Weights of a small mixture-of-experts language model, trained from scratch on English Wikipedia: 237M tokens.
Below are experts of layer 9 (counted from 0) of a mixture-of-experts language model. Rows are named router (the router's row for the expert), gate (a neuron's input weights, with its number), up (a neuron's input weights, with its number) and show model dimensions 128-191. Each number is 500 + 50 x the weight over its row's rms, rounded and kept within 0 to 999. Numbers have three digits each.
After each expert's rows: "mostly gets" lists some tokens that are sent to it at least half of the time; "gets" lists some tokens that make up at least twice as much of what it gets as of all text. This comes from a sample of Wikipedia text that the model never trained on. Tokens count by the router's weight.

# expert 43
router:474371501461557460491488450438494600478470578534478483415540463566530511519544575503469463531559535504503450573524542428525519542529516537524435445414565490448467454529469468509570472489520535
gate3:483547506497495554425462532481452463488533422501526504546492603451465460481496503464407500541489566549571437517411457570517507522479533483493508509560483533511544473495546499571509494474590522
up3:480490523573567475573512542522557400493539446450519468465432515521495402407444414495497541528475467415460460490563514511480528451454485509567620561507465554544474434549480507514453492506459445
gate4:542483498501450590568506469423460441442449443462510527464469460447519525406478445600407484518499456459514540531444467536538524572566476541460473559446509485484488571561453609556516564509400410
up4:534464479488412566555447447430471470474358469532499560416544478499508494444533454638488460528480515516424510567425443545551556584508480567408414531496512413509544518535495505543595550446424451
gate5:483610522506455509465417532484484389487472344485571535453547477381519465407423625505476503456507497503631402513479557498544512501515465467449520520573518547408546526471460505573526534508560473
up5:490408493517493415550541497598490498532521547504577455600467501521449561493471447421422535479467608483547489573546453434463483538482479447528517594498469473500498545603531441507478499538456456
mostly gets: " The", "The", " his", " her", " their", " its"
gets: " the", " The", "'s", " his", "The", " its"

# expert 14
router:535477484539616473556473610438440439480490474456592493520399491429511494562510527479530478479434453537450458518495490562405452540473545503559499432511493503495542407486450441524458476486571495
gate1:457433433446463434476593597557526441564565511490474474507512519514522483477531460500526379522543561470487495571396446443522386566411516401583468494521511513414607443449560412473499445437505464
up1:511497611533495544509487423443415503465452500472452517481488477464488599474454519506507603457505424549612570507623524531478595403570489526415589475478543451590441571463433566515488617513401478
gate2:499519511429540600564481493402510594528537550490506526510518521461453534551507479489459512359489549493535604466483517535484515549462499532528548499482440484524539521465362425592366428483500464
up2:543528570467527387466426471537566524565521463518540554539483409481553434502598483535483480534596542495531521465490511580572515519435518482613495544534392446518562545566498462515484461537506374
gate3:482461497534509446520550477443487511565508508440433485555547494509465479450383558479544450447490498471492506462517569466571488538475477524488568493590587457514486459446437410453443637429465521
up3:537455484519598429455551393496438523533471471482535467483527459450484484494473617520578547492503558484560504414553526523571531514526550532591458511558522512415473435590559479487494534540533517
mostly gets: " number", " ISBN", " type", " list", "Note", " Siege"
gets: " |", ":", ";", " is", " number", " was"

# expert 117
router:482530436450442584576527488479449535532513595538556533456466437472525554559523587438508457584491499540514563525481563504540523547567523500566571511508555525505406542443560501496428510528442511
gate0:498525514460405492523567480479526394433492463459514553480467565523544498531476499500471598536594523467469533527513565491430394518554456510438534458477556503457475567600505484571474547464441586
up0:557464411475464549558603625503455398444498462441520539558459521428522480490396502540414499557551538550535522535502544548481431544497492596501581457568472466477502465514530460602507460499412452
gate1:551436421456515489479402490544413552506511472400528530506485523471469596479476508460451482538556624524521484449518548505476540638490533504511575514609513455510404583468589517590497532499543598
up1:540509456526551488558549551401455585466440529593433414507583528469576403410483545572548452478544431476580569525621458455465508533530520535470553488517526526467515525577523488480465481442428536
gate2:529437477468474533517516487553487576454496618463537570604560446485528559496595546500586527522555536522502563473567483608485480542490555505442557554475589535508546490493548519416490399504457419
up2:416542494540528541526485573464504520540509560625525450467473528478488382372506391553390526434472547486480503490490506543448549455432500443493572456501389445524582526538472555485534513511545394
mostly gets: " un", "ā", " \\", " Un", "\\", "("
gets: "-", " (", " \"", " in", " un", "("

# expert 124
router:593522506429512502527496542546469421437487472492544558486569465597537523483535459539479383452503433463471523539528526415485488510521474548467438470526490485511430461533556505461540534477438577
gate0:532528556573548520527576508542473562571481468509478504479576428532515594484545425482445506527571512449442561486487497469495497540477552561505571545485527529475503479485458453617522529426480567
up0:570480589488491566417612548537409502443549447509498549489556437468544492551538432531380496529552513486539549450534546469458491531477469536494484477466457444510491478488451523505453506452460491
gate1:483596547436392468526442526553506512540438449495622547494543465399555450551537507502463502521511510552461450486593507459389570511446573569477511515579415416515550520435493465532545463526560519
up1:487455569538564466542485478419556473499493547529529500535446454458475488546534519496598535451499471585456504480519425530530615507462535459508477464574379519605462448503497412473607461421522418
gate2:497526541525471538461461532572479396436533391492583514549520412399476416512478443451396538492498582537457484489589519485468511513422573537555509408503370509554502462499509573638468602474525544
up2:456501484483433515400499526586485499500643558469445403489528487467413461440543582476490518539567551428520453444513537466468533490493554508584525510518578522365485563493500453476501505504447548
mostly gets: " ==", " ===", " politician", " =", "|---|---|---|---|---|", " ===="
gets: "\n", " =", "==", " is", " ==", " a"

# expert 33
router:557421568417460478516475566566499497571492469492553457544567484457404505575497518432563507444461473540507443468586532530499485396511454407528454474551484453544528516430564544459565502562531489
gate0:476592559514562524457551467536442505486405472494536571491509436489543548462549521594559501470532439496530535560476485469563485560419550497512546599485526509511531511522558444489501603473472497
up0:489520539512509532543513607469384515469474573469523430524571382510428493465461528553438511443529549523492619553513503362445606573481602511543522461585492508495580465523497477563481492530444459
gate1:476511489364481548505476557474455525488473481547494480511567397464475456524517505512496559536511522506525530477496509528629560625481555550482517369535405469553623443480477440637491455591397497
up1:504504501463565444468540512602517547499446539538468488502551475542372479571449538382560475514434501493583544547505425483503524566430490546483449500519509490492540464450467436519519499559539470
gate2:473500501558590499476533448492477545469557559475557467507502551531475553511507541446427455545548538487502449444551552479484503550535490375546480568574463535406539552615481519535522401516549507
up2:521526415510549549483516533481489570567506496519609569541564533495489476548477435487521484552555525489453493468470478556551408520478482421494508415507520501422545531473504507569504392476513565
mostly gets: " such", " However", " tells", " Although", " how", " these"
gets: " in", " of", ",", " that", " with", " for"

# expert 102
router:513582544409422452579445429384389593466519610510438503479491537432447556598455527454555423476430488489559535495517444456518444511540529518440448470541577481530577528515493450500588477423539460
gate11:494499434462513561458477434484513493498544476488519521555507565448419553474471503495523487392428464524466423474557470510557446402418546504445402519561519505554533545446425564496524526468625461
up11:487498510520495465514510609498494408556528450571516422509451426537549425520577508545504485527527530476512545501451550548446434523486484517499592447487497512464482434440575517394499496543488631
gate12:562584559409434579564514500499486510434483464445424443491495502497456503592507487351529523384468456536478493513544514514466561597536491426572460538471445494579513445499434421499596449427510529
up12:455533501522487413430490525447503408511538645463540472557423571542474570472534535501522515411471483472536469432577505432462410424506479569513478340494503530455523639537509528525509439517445518
gate13:602531542464436476503511499468437515419449426488489508540447528434326420529384529519555479389458510503493479546596439528510631583534486472514511460515529489530512444499366492529557541403623483
up13:452532548494600618459415520594544504573583531566488375512437414483469403531364528481543543417510511495472565514528563586473574506508528440502508537488513478548495412457419508529461532453510525
mostly gets: " some", " many", " several", " more", " different", " local"
gets: " the", " other", " a", " more", " and", " some"

# expert 41
router:589465419533451437520512454408514515483520488545449468525523560522559522514463482538458555476556504445544583474539577458422503482536555497473421432517539430476526530572447472539450527506477525
gate2:492436499448444530486520539525554504439518504557522378574620489508497431437415441522552485565433479486434545522540532532598492439489494614427448499515478453530563378479445464505472570480452528
up2:499489552563582460416441453470547486557480494502477540460548497605534502420562576481541417482433501429524460553529508528520452527482481507504475571459468482549461557445521394476548490465509461
gate3:482579481486471439516611550479474498476482507565525530510579504474460404549586557534476536480497531503527513493498518474467482528440568535537544469537441503521527436475560496447454517471462477
up3:503424514564480533496404473575531503593521536409517480491497436497475614511459521461565484521486456486472446496451474553470530485526374547462461519462597521468465559543414532519555428514584527
gate4:564462460495542502473501448499502530554488512477533558580529533499481453546547515566574593507483475543410435468474438531482517420575508579518520557469504569478512463562565487525524453521485478
up4:563461441481515587475561476489495515455567527467523561578520531459465503533569537558525624459507483530410470497458433439452533491581558586524513522503562520440505477564522513536506422514498508
mostly gets: "====", "===", " \"", " (\"", "==", "/"
gets: "\n", "==", " (", "–", "===", " \""

# expert 47
router:586558475499474583553481473453413523455527455530555524456581531570540486514508432448509488547457525520503541505522604507494507488493541444553450506481552508481425513428481412495460492446465566
gate0:552587516495592429505464452529424485511635557459574460493566516477536546536573427545498551558501591460445555557560549460450484512540464471589486410503515512500481483579564440539503562562476532
up0:437439456629504527523518543480514492509579480552505536544536468518553477478551573510504508534492431472489444454563530512511547432492506571536583505452439612552522607419450426535529535476536483
gate1:433514544600507593504615566539472592517592537370521494495503532520484645505577505491513400515477520477458545556539553456584474495530445358502490538552577439546544573517508428527468498495500532
up1:479457469565520432508505445488515588597569527547523513469535562540473518677554429541525555551503510502416460590683531535515525448451465423547453447476491498614448500555505390570500504465546490
gate2:575509424535529532556561563526527505515518491470516416484485459509430467482516523486470521551414538463428521443476533366507500424444533547485441500509464510449405551407532481467485557456492536
up2:529565469507466529620535496531502541548469532507499515572553590560626518454573406524538536509561485454430572435543427485447438516523445464490535525518583527501461544566464518439463437461534555
mostly gets: " un", " $", "^{", "_{", " −", " Un"
gets: " (", "–", " un", " –", "(", " on"

# expert 64
router:487482555455479461423496511537494524578483462536617406562525478448441539577505508504577523473451577532489426555522545537547578531529462494520457577534457513519469518519508514406530508528481461
gate0:447474407436528440521423517441503437490563483515469503530532552546436517451467541449469522552458363453424506493479560521510512441544547461475532560590526526474356503481487433525454497456414558
up0:450467558467572516471465468455572518419520467494471468521515584439447560574561527425534564554525519525429419507430516549542471522563527525428495530553554502517415569504480508502452457395423553
gate1:441466434429397584527525470490521468512510513524475483537495530514435437550487406516526404469452529491496429528508521533540502544480536436535514523516486420543487509509561544457475446485512591
up1:574468467427445448520456456489508520516518526457502455513454504522500561589449509482453428462515541499476521473500620500484511469372532497521526523543506557515455588454453582445429467527499480
gate2:488434529438477483504582413512450468478434558589517483405464495525479525445462551452539493531473498453497553572409382528483587499501503525496470530474492563492354516462340445519529505498455498
up2:552401551504464537523458411460533467456483476531477463447528465499374590468568584532522425534510505519449536569479474495470565536452560487516475527506560461602435493558367467362508464503505518
mostly gets: " \\", " After", " during", " During", "For", "\\"
gets: " of", " for", " in", " on", " with", " by"

# expert 118
router:542518506484457524447628450500488479529432520457488463504462463503614481562472518443577493453472451487458536551516492442482410491537435473455462473424512488470501461445514575405594496535479455
gate11:595540465495453552511550482538426558535531537459484437440501533524492498518433665448522444497504541481627589516563514470425503505553534507458482583525520522507557509480569457459501407653392506
up11:465457479549412503510522567554490390555428457439479425506506612437513482460572510537486497486540495505549580544416517431512490440480414529411567419475588484491537527478514530529475430444481473
gate12:605486508476440475401476490544483436488433421473526488511490467470468566481568578490455510544508429551501503598383509466490504447494435566497512555546558495433486510475495506493557570478485463
up12:485524586530479513445528402502564542540438473450458376465457554576486435487551468509477423498514449504475505495466569445525523411521429504478587537551584507485476564478614574431555495479476418
gate13:484508509611523499485501573525496533474506437616560440561473490637524611542493537361502521582485495493535426464469526512412503514459525479423503443529376445567515470516492468483507522534533555
up13:447504518433548512567495550533518486479517577518513509583488490418518390536388531441479512446577507496511545461518533530439561527480513503525564456583429531544504575499440515498509483414539530
mostly gets: " per", " co", " Best", "year", " a", " Pre"
gets: " a", " A", " one", "A", " per", " first"

# expert 91
router:530571495520550571493496518572436490511465432605483463575598624482437569509497385452505517510532527529507535528513480522484558407482480572462465473597446449461562490463527548545580530482457596
gate0:515497448605560434461470452544508401487442457513573459465557489644558465535512447471587614537502530455470494475522522494474460482452512504546488427475435491435492478609487484457477614598546464
up0:489518467557506602573527513491467641512460547459562592511468537426440516492493480437480434535489556478551574519498583493407482495551447473469499558573580514432566518491515543545482463387537539
gate1:535546512513504484385460476504438431460441534538503565556579568492522523439443507385528460392408492518606567441472421574461453461579507508501506508516472459461625442357591472534501555437558544
up1:487505518576515429416464500524504437506422518521508604490540603529497513485377470439496432451450547498549482495525570538431452401520487520488425512526464455438578442430534479499551454425492542
gate2:542538487497461506446490468555476411406450497508506445542443508541519503432479510437368513489568507508501554467561452463576366482429495543394545541435547453448551474577542528614507554565426534
up2:485471446531584444549581549448505536552469529482512489424574546537472444555523499491616486542496600481479461529537499534394572571529529528614498422521524544463481459535559529466531523465564542
mostly gets: " ===", " ==", " v", " represented", ")===", "|---|---|---|---|---|---|"
gets: " |", ".", ",", ";", "==", ":"

# expert 67
router:518547466512422512522468550522554520561397478599540458575520542499480537595528485500475546468474465555474451553548444565603569461581423501539477495487579515462458403391586535497539528586507470
gate0:455494545533535472540488379522539534492484510469532503477478457506556514513447482497528453527552664517492463534471427527640524519519454514563536499515564584519505461477473491443532534584538513
up0:465479491490520474502468482577409542465429514490573566428432437514437552441474503577494457571491589506492454498503401510552505546550435437590622447557496565462487444513554447475521571553465496
gate1:555511475516530424493497547494637571457530533559537453477471515527516606488593510425436502521529450462490494504567573555510490455478589457434449507457428472485552489497362454542592547541504505
up1:459555490466554521619588463440456513589431479562502482503572474550626481592515412506575487566591576548520507438441513545488444449542393459536541502433567473508445451499582405447546410468469416
gate2:524495464558463577439542558470471452508452559568554552497467546520507560379619450439475481513457401450460501400503484497418433484567625503434549449562609512556524470515416535491497430480431423
up2:464411574539519491553450516569588420533402559422432560460504538456510480530451433488554536421521420495545555524654493488439473488453471541425460435487509487451458532478419513438453573420490424
mostly gets: "In", " In", " within", " court", " in", "eals"
gets: " in", ",", " of", " for", " on", " to"

# expert 27
router:453403387432434563491526554527499458540475449604511472492551479549434478451480572523454504566480521479473480609468460554571525536578493421558532536505576510540508505503539503505540463486544491
gate2:477470484534432501447526414451513487496460511444511343454514482567554474483518454586488496521531574497578519479497548510466460490540659478521497568518445452445446464488480527555529518440472445
up2:482472507440572456549539396507444489453520504494505517549488521442519534575577406449456532436550405474431510548503482409448514481577502577475509495517475501503390476489417412456398520518422568
gate3:613482474449438451426478503457548424512496443498468562479443408585516385513477514610487464499473481489417411594490572503608482558580547498502424513554507540419499480563595508503512557518470496
up3:567467421469510420442555479460575528496490469446429529541450477615524503578516560568582448535475551485452455496497538506585537543590541485470481543508529561464541531479583507466496553521474503
gate4:471466426456455454531561509541450506517505549481475600518537413445527457503534500444472475517405465461599587455553553506387464494530607528540536518473524499555547529513428430480525462480471457
up4:517502561473436540472605510459514435469604511456441369487475526512470518446578492501488613525520562498507579518450530487537495469589488481447422500571537523498450508422479568465450503480498547
mostly gets: " MF", " FW", " ENG", "ZE", "|", " JPN"
gets: "|", " |", "-", ":", " MF", ";"

# expert 62
router:521426435648496559499482543548531459420534507526518477560520458395423433495528588468486474530511514559450504355508431389476566482467540503471484448434514505555494488449456544524464517460504445
gate0:441452471476598568478544480484548529480516551517447546517450585542480462459535526437487502423436501490494580598398514423594495531520427481450514506461446531461525474475531531520559487417401476
up0:586520425579508570447501407542438510516502465470499592531474536521462523537423557494512526488424524516494467538474432496430435622516535524579514512447475540479529503501546499582507380493532468
gate1:419525456563597495529456428511591453449520508541525563563553481431469408465563475547487467408486499489443538431508564475507477471525444591527468537444533464526555586474500462484476449460481488
up1:512545468514521540543441508490554448374482502522524450478491537419491478525529449473495476555423503501487517476418605510559512453467520503611483523548515483579409535429442414460581456492429536
gate2:558517538546485478522486547461476567496412445488555539496484416537526533523574494579575467448494415499476545574445536515497487473431441548592475552497503603400483529593454459407538555539469451
up2:499518554496560562513444414504575515571595545492414500541539490513445477417486495502575590541524549474540572460612442425552569545552577527412492514480587479553429501467562514474464430449507497
mostly gets: "а", "ō", "ori", "е", " Creek", "\n   "
gets: "\"", ")", "i", "a", "o", "u"

# expert 95
router:614593531558575505458479479501471470427521502504446542470503441508578542514547617500482497437470569465528558533508515548463381505519553422497500454535499388403489457481535456561523423529614520
gate0:464512545499453509492556479526534560473529469540480558447514464456545416491458490411486492466528570454480475576430550492449492500473424489490425569588389401490469548507516523441512534461502485
up0:502432443384551495596397503509410554456475450494525463496473518461451388465416422592509396460504405552548502516463444495479565540458468529531464481537435539478565584464493483501451531552444530
gate1:541484512384562531514520454490497530498509549497415528502512530534499517513405507473474425529506475475531554523378577474485485566498560396500485541528565493557532597521527425431446474532417591
up1:431469508603549490453486424401549477473521545572501500509569566498452545496557447531603511408481522517445512577541493490429501493567428565475445500540471487545455495509454502508513515412489420
gate2:567502492441461500470511546547510517446455489449419576497417549479517491574588506524485421501490581567621514514443517484406467531549478432508440482453609399451584478410542581381525476505551510
up2:491541567511547598565513486478544523550528471514538485432483531495528572517329485559520569575517494491497574419479510553457438519405566461443502557565531437521497416505474560532509525585422514
mostly gets: " sub", "See", " inter", " pre", " non", " co"
gets: "\n", "-", "==", "See", " non", " inter"

# expert 31
router:485456493435445518502530440465473481410454450417515513515532452524432542497548434559495485482508478498507518489536545560453524398557423540557522418503431516514438443585406574462485620529540542
gate2:604467435517410486500489529541483540504433447486510506491544467609403546490521465486443449470398448499476490592522539553513461487500445534596564440430531523417540463526530462480596537457515487
up2:527466596511404503381566453499531425565537524483562395511530547524535456465472486566536532592455590522478485597491508494542547576436505466441419582568518500537569518528483589563537456523531540
gate3:478449531548480528563527452520573480546495473454529480510557447522495501524440488442535470545493518483529549542496528510559554415477513466542467508504489518487489476507386603451550460498508484
up3:495494528452460556589454517436449568485455504520372474516382519583455512614505485485478420484490455519470559506465524537484569508523404444547494511460461562512538407487524509398546612507487545
gate4:569585489412445551552433407470412456459487416415606486475423535468498490419462470608540526459439508473523511515453490474502451540550588545512528545496593449437485499482512497541473551427431496
up4:489610493450512522477440396425486464435487503447516468554500562489593525507499621541513519433498492548482481431511463519497447549510491407491572545557514540445523582489518551523463485455477464
mostly gets: " Website", "\n   ", " Pos", " www", " Majority", " Release"
gets: "|", "\n", " of", " |", " the", ":"

# expert 19
router:461553556473523534548500496584456509520443529548527488463401534405484546485539485405429372467484393506536435559434513543468446468490488518486495500536502491520430477513496479505563453570484493
gate2:438482502417542541509408442470517556492467476534457571483624439424477441496567526470430402500543483505476450546469505409540566495480488496509461437469508512442505456474444439466543367426478460
up2:530551573485540491609483585438533456560507511525507482511445444530502539438469557614511510471471536518410516527535406486385495459464468497503485528552542537446523413519418416438434619544484560
gate3:503545525500483533521575505566503547566619524454500534462519519471505473483488496502418495417456461528551472519447521448485461527496458609532539504457578487575469485436506614543525482543511489
up3:391489470431481564506478479543388381595520564444539467462493512422451462423452479515486561450421434526537539568507539509513516500481514506457493573481408462522481435519534561619535498476447478
gate4:512531442524529517500500449520574611461506478555477422568395524409417405513461541461566418495422506545518450522428453509533537465520605524486504491553496511517467463472448505484500416540585500
up4:481548424506448569482460471470455514469525379516450464378479537527450511512448627447522460486503506542544461517495474522475445457599515550536519451516534505538480432490470475460611426454451444
mostly gets: " F", " f", " P", " p", " K", " Th"
gets: " F", " P", " K", " ", "P", " f"

# expert 86
router:515499409529543519573515492439580515496552557566451507532476456538536453512478493624512468442487536439483520455532558528436508505545488480529444500496509602514450507544556434425382562497445569
gate0:511512422444527505492490565461477449496523546518472453472438452505390475521504593538436516574515591622489512548459476501550456511520483498502598495542447507475583456502623508453480457517498419
up0:498533387524540592532478441550583501489601524533466480572484505469431511501572463464489524528453560477411337491519440486478508404553468491514546506416491584505427496482556552478484497491535494
gate1:484466471608524537586470479547478492468523508532498562410450495549541414504568540504548635525443545555456447480483443499462491441517538515507565554572488584607563497561483437392438519451484480
up1:492525504499534539477431366485435490491475470466576496513490526484515488527557482461506462446506499482633613455477439442537466506463548581428490495474540466533489513519456413520493438479556474
gate2:473465475448472452504496393541598467488435455542395472425495536573488504512534580550536434445506500521461469470427500506432449588602494552461538490561483505491516471528528489436454494434500505
up2:549487475497467359561464496445502508477528524518475515469459541499424521558533547520423437490528496489522467490437531533498494402525486478504461456493462453422478481524574471469497532483558368
mostly gets: " −", "^{", " %", "−", " Votes", "_{"
gets: " (", "/", "–", " Time", "(", " 0"

# expert 61
router:566515459453505555511494499510439478409554547547427490490420544499514562467417436483449514526605481489478541504503528438483542463501457513465582507567526467572573495562574554607498479527467588
gate2:445525599412505429543584470556534521554514326478473463547501497530601409493540492503542483590518507537536506442538439492567542541489550428481455456557437547448490507502403528529572546527496509
up2:432415497614555519477488528426522504549407493536539488464595463573487552362586575508510454542508563481564442534496430526449531396536422630530422494470498580540525550515519467459550591453553446
gate3:546544453394456500508539607475388436481489462552491476542434510533516535487491472510422508529515491523520534488453590488464440510565488456445523464502527530512503481521500519472481479516488539
up3:612434421486483539537580539470412478419577490488426438499440556479547537503500424509421546560557465522542598461533574422464523508533519500449615449538548443554552447546488529608411490475469555
gate4:568487429543485566419428505492487603453496472547526402484442495405432550516427556569509490493477474539549473348497516519499564539538582487502559593517523458550594560562539527533520489514519491
up4:486454466466538454597500572453613492587519560563487419491512418522568419528495463494551444534636501421550572481492490428488489519474417503508467451458381527538473517454423528463544483512459507
mostly gets: " \"", " '", " †", " Mc", " (\"", "—"
gets: "\n", " (", " \"", "-", "–", "=="

# expert 76
router:509500501504495431562581543476431560557510539487486486448480475552531535487467497533481506570579432515503590535504596542460560455534511498543500477464564508585483539547503459500427440586539510
gate0:376471476596472499556462529474408460610539576593509490427472463428425514522500515498531537527501438489463467517465573485511510558553539461509410474522486506559430547454442449578464472547521479
up0:360381470551479448602545620511499487442463504401458452463479502523484478530416553551463514481404476498427493459513594533405453413425450575608531461541472539465547495468444500572486503428423624
gate1:565612586458487467527556521521536494591476452485516474457446485565444509450493516496495506526445576484494534510585497470458537490499494476584547600493469601486527407513457487438507428472531415
up1:473424533506462415522445489430573467499445449540453534464571604636499420450549523535580590490497439496504538577563510506512595386458470413577475516465500481532418467629569418397507474525474543
gate2:570508428477550482475486461430592559534524505467497538558467487599572491433391497530442510510567430433470522518570503512530478482500538441460455495501555449530534514557408534399439464499522453
up2:447574495461404578470489388372461546507564524529502558401440545549517547438495456492446424485473523503518531473507491447495543450454562541456420528425531494462605495460509545567571521489482466
mostly gets: " under", " '", " \"", "–", " Super", "/"
gets: "-", " (", "–", "/", " \"", " under"

# expert 3
router:457578483471475476672454358577435470476438433462499556459480513558472449516496488577492556551440558518479486539405470544548441473444435461446499548478467563461501441540500425489530489581426469
gate0:485506521460436488558527474470451536508445524493491452529455429552504514463417551544560567536541515499494453569463435466664639485503548509435427443484529524567457435516366502534463510553508560
up0:565506543553557517482458535540506427578523558516545465404418465455410556441425504415371436491440530504562530497581542566494497424474524498486473488560471412503546577530389488533465447572462537
gate1:547531481432506517509534572528494412533468493388497406469581521519499600426488574495551510518499557531518469552559489432533528489414431383499479510565486582496428559560553610524488457474504505
up1:493539455504539535461504497524468400408484474450570524589497514409547605449518553513519503535501450544498456521509474536600538543537519569513551565488612430542497497445511480520486491502558442
gate2:540447551604481478492534507519502461509402497457553516396539587482497499455417531469601619548555473507538525516471551477568512513385495479469469455659590517472489476535565418504543495505488561
up2:490558520504526522514470467549517432422450555422483502493437557401466490545476504444629531578493418539506538521485401605587527504432523466444528422601565491478412432559497400541552483500473539
mostly gets: " St", " Sh", " st", " b", " B", " Br"
gets: " St", " B", " D", " ", " st", " H"

# expert 18
router:450411458548469450448547460407476543555462548569468512550523524487546551517455456534537478455405406495525482458484520410563460509544511494480518483466409442558552510429531508526495456480445400
gate2:489564567518469511434569516529429478572507455491536571466559535502584460463401572514582504485419574496528541538541397489575388506513462439426508462554480452472479482459516485574494606464466490
up2:582456508505516472526376490533562554404455497538478462552464479503436452532543479536363559531505530488467456571494567501436629569542526621554515581492431545500568511574476474464417482555549469
gate3:493471475450436554528620563523465461559540484568477508473447523471544503505532505561551452488545493496457431518569458470475450503568505574520483355652453450462510554448518405490517520519540499
up3:464523435492527513603489603487449525495550526498393563462466501510509522517556475431422511465491509473424528540486562499476482645455543463524485553532432460588476523519445466507552445522474588
gate4:538574460447526498591436460455497468464530475527422445508501501515535506561514371495484514486548479471367499424454495478558452593484577605490522537481366474425425457484488506509500593640516457
up4:510504560516588552504527538555532564582483558549579525518468431451531484489393574483521465497443481478523437549558525434427555386523485528510519381490534549506467488521490483528499499412467448
mostly gets: " this", " This", " any", " same", " take", " last"
gets: " a", " this", " one", " first", " This", "ing"

# expert 111
router:447568545492525559586551404461450544480443609500460483583511495445528529457568480409521510465443443514465442441500450492510516511512474498435591537525589568518415365390331537432455491422464477
gate0:381569429592552479510521494522490531545529458574557409578424420547537490497503504440496457546466437495491468450484549500467436478429494482430516501569453554512477489530490446494497517535564620
up0:482512604488492511431533451560516499613433443520506445443469467520565421507455507376508379488512464481454517438490603400577557533504538502480541501479406568547534510489460449449538458443547602
gate1:436488451462466567473396525496485540624543511404596470572463404500533457451554481507448512435562430542574575486517410482475471558526473482509560540570515491477452438399525518444435539498511474
up1:516414519482585452433519449499503500473606510492582436600557472428459457549524471491485439468473504473530458521497539523411531577450542497528599578519516502495570547488532439604497509451516478
gate2:474518511407544527453494448542498443610458435527520496462475521455554534452455548473590484417491515506494520547462504492531477545547519596543504553454491440427515592466470431574560440352409495
up2:525447399580581525616568545564504484553475544492493478527504516455536500494472496453471607449497471461483541476487491387388481487388493466442493537566476510530466510516534520579471524617578531
mostly gets: " V", "M", " M", " p", " P", " adv"
gets: " ", "M", " V", " N", " M", "D"

# expert 114
router:445567531538451445484562514534499556547448406426499480564455501523573524529526498464496545547553493471444479455527491523532497501545500506520511450448442606452480506478507532545561483517528573
gate0:489461476482448450528450485488441396504478458545492446490432483543494399479550511553473498490519464511516515463458426562437542430477425551468515568557399496457499562504490458508552614473536440
up0:498462413563555554589582565504531390587517457509492456514516531558577439475492492538466434486482492479380568514413515548477421393472474469587550531545503533484471477512517459440526525493466397
gate1:475556459529519658474507587535562495501435509512524420544523606524525421489546533511591512375505534502556528520529504490520533485433380436445521443468439410474565502466449508458533441412477530
up1:527522531464439377553491494505523447426540548421482542468440449492544601512516480465517455576508410448458559393513556456399460473508517497473494490484572478508425483512508596493455562564534566
gate2:456513651460531467558478535449440529533518562548438484475433560445562602568419572485472403447456475526458523497543548508392450472465489537480496522470496484466472539515504534548534522491455393
up2:457472475498468546470508521562481447478492515446548496522496484561409349436501438600459623512580546463514439477508501493577524472516491535565416530496483478499513506527490571415482479508500563
mostly gets: " During", "In", " gave", " for", " during", " served"
gets: " in", " of", " for", " to", " at", " by"